Weights of a small mixture-of-experts language model, trained from scratch on English Wikipedia.
Size: 8 layers, width 320, vocabulary 4096, 118M parameters.
Below are experts of layer 5 (counted from 0) of a mixture-of-experts language model. Rows are named router (the router's row for the expert), up (a neuron's input weights, with its number) and show model dimensions 200-239. Each number is 128 + 32 x the weight over its row's rms, rounded and kept within 0 to 255.
After each expert's rows: a language model's description of what the expert responds to. This comes from a sample of Wikipedia text that the model never trained on.

# expert 25
router [154 158 128 164  77 132 221 133 151 149 106 170 159 107 152 183  76 112 105 162 175 138 173  83  90 122 164  92 143 108 122 163  91 163 102 168 138  98 155 134]
up0 [135 157 109 116  85 117 153  92 131 154  94  88 131 197 135 129 148 144  92 134 188  54 115 122 120 150  76 158 145 120 127 109 105  96 157 112 145 207 104 136]
up1 [102 153 138 127 113 117 169 151 137 114 117 166 149  70 149  82 108 142 121 105 156 135 100 160  91  99 103 195 142 133 114 170 158 167 154 170 123 116 133 164]
up2 [140 112 130  87 127 180 137 103 123 139 128  93  91 139 122 152 105  99 135 192 103 159 169  71  67 124 118 117 113  77 132 195 154 180 165 141 122 179  71 135]
up3 [ 72 150 210  89  91 178 142 117 136 183  83 130 136 114 165 141 100 130 116  93 148  75  94  99 203  85 153  85 106 101 108 159  82  75 107 111 118 133  97 154]
up4 [161  91  93 169  86 147 110 141 143 137 105 105 126  93 152  91 181 108 143 141 141 111 229 148 161 134 116 122 167 143 112  87 135  86 147 150 100 163  93 113]
It responds to: Infinitive to, modals. The word to before verbs such as unable to, in which to, and modals like would, can, could, will, plus sentence-opening In or After.

# expert 5
router [174 149 153 145 122  88 126 130 177 126 104 150 168 127 132 189 121 113 146 149 134 174 178 132 107  86 158 152 154 145 140  99 105 178  96 171  91 125 153  90]
up0 [134 180 104 111  98 126 128 153 132  98 204 128 170 135 178 120 143 145 171 150  92  81 158  94 151 160 131 122 138 157 206 169 144 115 131 121 126 132  89 145]
up1 [182 114  98 180  97 127  88 176  81  95  76 103 205 153 176 111 113 124 162 175 131 109 183  51 102  96 156 124 176  82 140 103 153 128 125 136  90  98 125 187]
up2 [162 134 143 131 137 168 136 110 151 122 151  91 165 137  93 160 112 121 118 174 109  72 118 185 101 110 167  81  95 113 152 141  92 189 136 191 136 165 153 142]
up3 [180 124 158 127 131 194 159 139 142 157 171 182 175 130  53 166 131 117 195 130 177 143  95 161 145  98 121  98 186 156 113 135 132 125 139  83 127 141 122 108]
up4 [123 172 102 134 103 132 148 180 113 107  96 172 120  74 114 162 154 104 142 145 221 111 104 101  94 110 197 175 103 136 132 126 143 121 113 130 140 155 172 129]
It responds to: Linking prepositions, separators. Prepositions and list separators such as by, under, with, semicolons and dashes, often in credits ("Based on: X by") and sports or discography lists.

# expert 48
router [117 145  59 166 146  86 145  96 138 176  50 105 182  92 132 148 172 132 181 146 144 133 173 120 180  64 156  91 137 182 146 158  94 145 104 178 141  92 147  36]
up0 [170 174  68 138 157 135 136 133 116 133 136  81 121 120 111 122 107 116 125 139 110 115 103 161 107 121 142 130 132 171 168 147  84 137 140 112 108 184 143 124]
up1 [ 86 115 136  42 101 127 130  55  86 140 124 143 158 157 152 155 149 117 178 108  85 153 159  86 183 151  97 178 126 125  82 172 133  77 136 143  96 105 115 161]
up2 [132 131 122 108  96 133 133 200 120 108 131 115 132 142 170 120 129  66 195 123 150 149 108 137 178 147 105  55 121 184 110 143 105 129  81 101 164 103 116 124]
up3 [ 68 155  89 172 159  47 145 132 110 113 120 113 124  72 177 154 113  90  68 156 121 118 115 122 100 119 104 128 140  90 132 132  47 196  94 143 161  84  89  84]
up4 [ 94 105 137 135 170 106 170  93 117 110 173 142 119 123 111  76 116  98 103 163 131 133 119 167 161 121  84 152 162  69 116  55  49  94  85 184 111 132 150 137]
It responds to: Verb and noun stems. Word-initial stems of action or institutional words before suffixes like -ing or -ed, such as support, attack, land, prov, comm-and.

# expert 45
router [117 184 174  98 135  92 142  94 106 170  90 123 161 116 150 177 145 138 121 195 143 130 191 131 147  82 151 144 128 136  97 126 104 118  90 136  90  74 193  99]
up0 [ 98 136 159 133 159 132 117 144  87 104 124  74 119 121 145 103  95  55  56 122 147 182 121 109 105 182 157  77 165 107 156 141 178  93 133 101 118 159 144 108]
up1 [ 55 132 126 164 123 182 118 109  56 153  96 120 169 135 136 103 130 161  86 106 111 109 193 187  75  98 104 120 154 117  63 159 140 110 112 122  77  76 150 164]
up2 [ 69 156 134 201 111  68 196 168  90 157 134  98  78 171 118 161 221 133 142 142 112 163 129  64 129  86 167 135 147 122 135 142 105 162  82  88 121 111 124  90]
up3 [153 137 129 133 115 147 121 145 124 100 115 187  93 153  94 119 179 183  62 155 138  94 181 153 133  86 155  63 100 216 119 158  99 114 105 139 142  83 157 122]
up4 [137 149 188  64 151 110  76 190 124 129 150 102 121 104 113  51 137 134 108 146 106  70 115 142 107 114  57 123 150 126 118 131 130  71 130 192 107 104 153 112]
It responds to: Place-name endings. Word pieces finishing place and personal names, such as York, London, Angeles, Carolina, Moscow, Doreen, plus comparatives like more and less.

# expert 44
router [155 135  93 158 159 103 143  88 152 107 103 112 132 154 122 183 135 116  98 145 159 167 149  66 121  81 184 113 196 147  82 141  65 122  49 149 128  71 182 127]
up0 [184  92 117  97  76 113 100 158 183 109  87 167 107 109 129 152 145  84 122 143 158 163 145 140 137 123 125 162 102 102 152 114 155 120 128 154 180 146 136 201]
up1 [143 111 138 172 138 169 177  61 118  80 117 119 130 128 130 137  60 111 103  52 129 150  78 173 113 131 137  78 132 188 119 126 128 117 138 119 107  75 150 152]
up2 [115 153 141 131  99 146  79 134 116 225 114  89  98 119  67 143 128 159 116 132  95 144 154 103 136 171  75 155 204 181 117 119  61 128  68 172 148 124 125 119]
up3 [101 129 202 112 178 146 132 153 145 165  96 111  69 206 105 160 152 168  94 131 172 126 138 130  71 156 193 196 103 152 194 126 132 105 171  98 108 138 203 153]
up4 [177 106 108 132 170  65 101 132 156 108 110 155  86 130  99 146 146  65 137 126 154 110 147  75 113 129 147 155  99 136 173 108 153  71 121 157  95  79  93 106]
It responds to: Prepositions. Prepositions joining phrases in ordinary prose, mostly of and in, also on, at, from, into, during, between.

# expert 46
router [141 120 147 145 142 122 151 169 106 108 132 178 100 131 139 141 121 105  91 155 159 177 142 118  96  88 155 120 164 179  81 146 128 151 121 174 130 140 149 145]
up0 [102 156 111 206 125 152 162 168 148 128 150 117 153 156 143 112 112 171  97  89 112  52 175 108 165 163  97 107 124  85 136 160 137  66 167 196 129 141  95 109]
up1 [160 144 155 188  65 132 183 160 110  96 127 102 118  85 158 158 147 108 113 102 136 146 178 166 115 144 143  97 162 137 128 107 152 145  97 143 108 111 121 160]
up2 [106 149 118  76 115 182 197 195 138 122 149  95  69 151 113 143 128 164 139 167 124 100 163 143  99 122 145 103 132 138 126 109  99  91 123 155  79 118 130 146]
up3 [ 55 107 133 110 122  45 142 136  74 183 111 156  91 150 127  87  97 144 175 169 181 151  99 140 165  87 120  78 148 112 110 135 104 121 189 158 125  97 129 128]
up4 [108 115  85 125 124 143 127 120 120 157 163 168 157 153  66  85 129  89 140 161  89 149 158 164 144 177 105 118 103 139  98 136  84 115 167 103 104 118 160 169]
It responds to: Digits in reference data. Digits inside years, ID numbers, grid references and coordinates in infobox lists, plus field words like century, politician, ISBN.

# expert 14
router [144 161 147 150 123 127 150 113 112 140 117 169 150 144 133 165  74  95 149 153 153 124 131  86 125  99 140  65 135 157 127 156 124 203 111 177 106  94 157 121]
up0 [121 126 160 162  77 131 138 103 165 111 126  58 119 157 174 153 106 112  79 184 129 129 102 118 148 138 163 177 181  98 169 120 118 100 158 100 105 104 176  58]
up1 [109 156 137 130  86 147 133 112 134 118 131 150 140 101 111 119  76  65  83  72 119 128  89 109 159  78 140  81  99 130 126 150 152 176 125 150 113 165  77  75]
up2 [157 132 180 188  99  90 126 158  80 179 172  79 107 118 130 161 155 143 119 182  88 120 147 167 108 122 183 171 161 129 121 123  53 189 120 156 149 134 124 156]
up3 [139 112 132 145  67  69 114 106 123 109  97 133 114 101  92 109 132  81 196  95  90 117  97 154 113  97 117  74 158  80 170 137 100 150 143 163 121 134 102 131]
up4 [ 89  80  39  95 112 109 150  92 134  83 105 165  62 141 118 120 143  89 141 106  80 110 120  79 177 100 151 162 128 170  92 154 124 149 127 111  63  91 197 147]
It responds to: Numbers in tables. Numerals in stats tables, lists and ordinals: 2nd, 8th, vote counts, population figures, ages in death lists.

# expert 4
router [123 172 132 186  86 115 176 147 150 129 114 131 125 146 136 173 123 111  99 129 142 163 143 100 127  53 156  72 156 137 114 158 117 142 125 170  79 111 179  98]
up0 [100 148 141  91 145 171 150  86 172  83  99 158 114 141 148 130 128  68 131 146  95  62 101 159 103 145 189  99  94 150 109 200 137 117  79 119 116  59 165 129]
up1 [ 97 138 156 155  59 126 103 138 125 156 114  87 159 124 194 179 139 139 115 152 115 193 117 127 152 180 143 121 153  93  97 151 145 125 110  95 145 164 143 109]
up2 [ 95 113 194 149 141 113 160 111 150 108 122 107 127 134 134 136 162 119  78 148 121  81 151  92 129  95 124 172 117 133 126 150  90 119  60 110 163 111 118 110]
up3 [160 142 193 131 146 147 133 180  87 148 124 156 132  95 139 116  92 171  86 147 110 132 143 127 124 167 105 120 156 164 144 107 160  80 121 133 180 179 149 104]
up4 [117 129 174 200  93 171  71 136 140 137  78 113  70 121  80 136 151 144 149 116 110 153 189 147 146 150 103 109 129  92 150 195 107 146 148 125  97 109 167  35]
It responds to: Blank table cells. Space tokens after a pipe or colon in tables, mostly empty cells or right before numbers such as vote counts, scores, dates.

# expert 41
router [117 155 136 159 176 102 133 124 163 173  82 149  96 147 112 198 140 143 137 148 186 154 144 112 128  69 159  62 190 150 110 140 118 153  97 157 110  60 139 126]
up0 [103 122 143 132 167 154 145 150 125 112 136  90 170 177 123 146 115 129  88 121 144 160 103  96 146 158 158 141 173 182  76  75 130 128 104 162 160 113 119 136]
up1 [215 111 142  47  96 138  89 118 139 134  76 162  72 123 107 146  71 102 131 108 152 101 131 156 105 134 156  64  40 117 147 130 139  74 166 107  92 140 133  98]
up2 [ 96 191 114 173 127 157  99 190 145  96 112 130 171 106 100 154 156 122 108 130 135 128 104 167 100  90 102 168 118  97 175 143  87 127  93 170 144 139 147 139]
up3 [ 72 130 108 142 119 119 129  82  82 206 104 142 105 171  70 190 183 114 119 129 117 132 115 139 113  56 148 148 131 162  72 129 122 150  79  98  89 163 138  75]
up4 [170 125 129 144 125  93  53 127 140 150 138 129 140 178 156 158 107 111 111  73 111 104 119 112 112  80 144  76 158 151 195 118 147 161  95 146 143 117  69 128]
It responds to: Pronouns, table decimals. Sentence-initial pronouns (he, it, they, there) and digits in table cells, especially decimals of vote percentages in election results.

# expert 27
router [175 175 156 177 143  98 140 132 105 147 128 136 111 126 143 127 126 125  88 204  99 164 134  95 106  51 155  99 114 180 122 202 107 192  58 164  92  71 149 100]
up0 [133 111 133 163 180 160 182 135 139 101 161 141 167 178 168 117 136 143 115  86  92 171 133 141 153 132 128 114 106 123 183 139  89 192  75 128  98 148 129 128]
up1 [173 120 114 130 142 138 133  94 122 168 131 101 191  89 170 187  84 157 140 153  91 128 154 133 106 109 123 160 127 136 137  85 180 170 111  79 102 149 203 110]
up2 [ 88 168 133  77 130 129 112 156 130 142 116 153 138 131 126 198 177 118 158 116 179 137  84 106 156 138 108  96  88 113 135 161 112 130  87 150 151 126 137 111]
up3 [175 149 163 178  67 132 116  96 107 108 159 144  96 117 148 115 155 130 161  70  88 218 156 100 101 111 116  94  87  81 110 169 180 127 108 160 129 108 117 122]
up4 [171 116 152 137 128 125 168 122  89 160 147 120 117 102 124 156 155 136 134  83 163 175 112 129  74 105  84 148 151 172 126 198 124 171 131 196  87 171  80 117]
It responds to: Mid-name consonant pieces. Consonant-led fragments inside surnames and place names, often Germanic or Slavic, such as Chittenden, Millenberg, Arnefjord, Martinsville.

# expert 56
router [147 172 114 146 133 135 165 119 115 179 126 167  83 137 168 172 161 139 154 168 134 118 163  95  67  96 154 112 191 131 133 115 112 140  94 141 131 127 139  80]
up0 [102 123 229 148 138 128 151  86 149 135 133 108  85 128 132 114 185 154 128 103  75 124 115  90 110  46  96 168 185 100  42  99 153  96 123 122  89 103  97 194]
up1 [183 145 126  88 115  66 112 128  92 119  94 176 109 149 107 102 104 107 129 194 157 121 161 120 186 150 156  98 133  94 126 134 128 111 122 152 146 116 116 116]
up2 [101 133 123 156 122 153 119 112 139  58 180 122 107 119 148 139 137 114 111 103 172 138  97 181 140 123 153 135 160 120 102  73 103  46 154 117  95  87 144 154]
up3 [ 68 172 113 141 119  98 112 121  93 121 141 125 121  87 118 143 145  89 175 142 129 106  73 115  99  98 120 127 156 155 137 193 148  43 143 136 160 138  99 162]
up4 [188 126 134 118 124 106  70 188 164 168 121 178 100 181 141 128 167 171 121 115  93 112 122  71  73 142  97 150 136 123  97 186  86 113  60 107  89 115 158 138]
It responds to: Noun endings, broadcasting. Final pieces completing nouns such as mess-eng-er, sket-ch, spe-ech, plus program, series, television; also Thai and Greek bytes.

# expert 30
router [111 153 159 136 110 116 170 131 140 162 153 140 113  58 161 214 119 146 178 203 178 162 136 112 135 101 154 127 199 193 103 117 136 187  81 225 113 141 130  77]
up0 [104 115 135 126 120 102 132 108 108 165 130 189 176 136 118 176 112 184 140 148  90 104 108  92 103 102 132 137 117 149 108 140 130 169 126 137 101 104 108 148]
up1 [120 138 115 103  70 103 148 153  80 165 177  98 104  72 101 147 101 101  85 177 160 191 149 148 127  74  92 148 117 110 121  96 115 121 130 134 149  93  93  97]
up2 [ 69 127  84 137 198 131 102  81 118 133  89  92 138 142 143 184 103 116 147 169 126 119  97  56 107 150 105 167 141 152 102 160 147  38 126 113 106 164 103 130]
up3 [124 166  99 144 192  94 165 127 102  88 127 178 168 154 135 105 107 168 124 104 112  77 167  95 113  83 106 121 157 162 138 127 132 110 115 133 123 150  85 131]
up4 [161 159  77  99 147 109 156 139 141 171 148  96 115 183 137 146 107 197 119  96 157 145  81 184 135 146 142 110 115 149 133 217 133 145 149 126 100 145 125 198]
It responds to: English personal name pieces. Given names and surnames or their pieces in Western person names, like R-oll-ins, J-enn-y, Jones, Lee, Kim.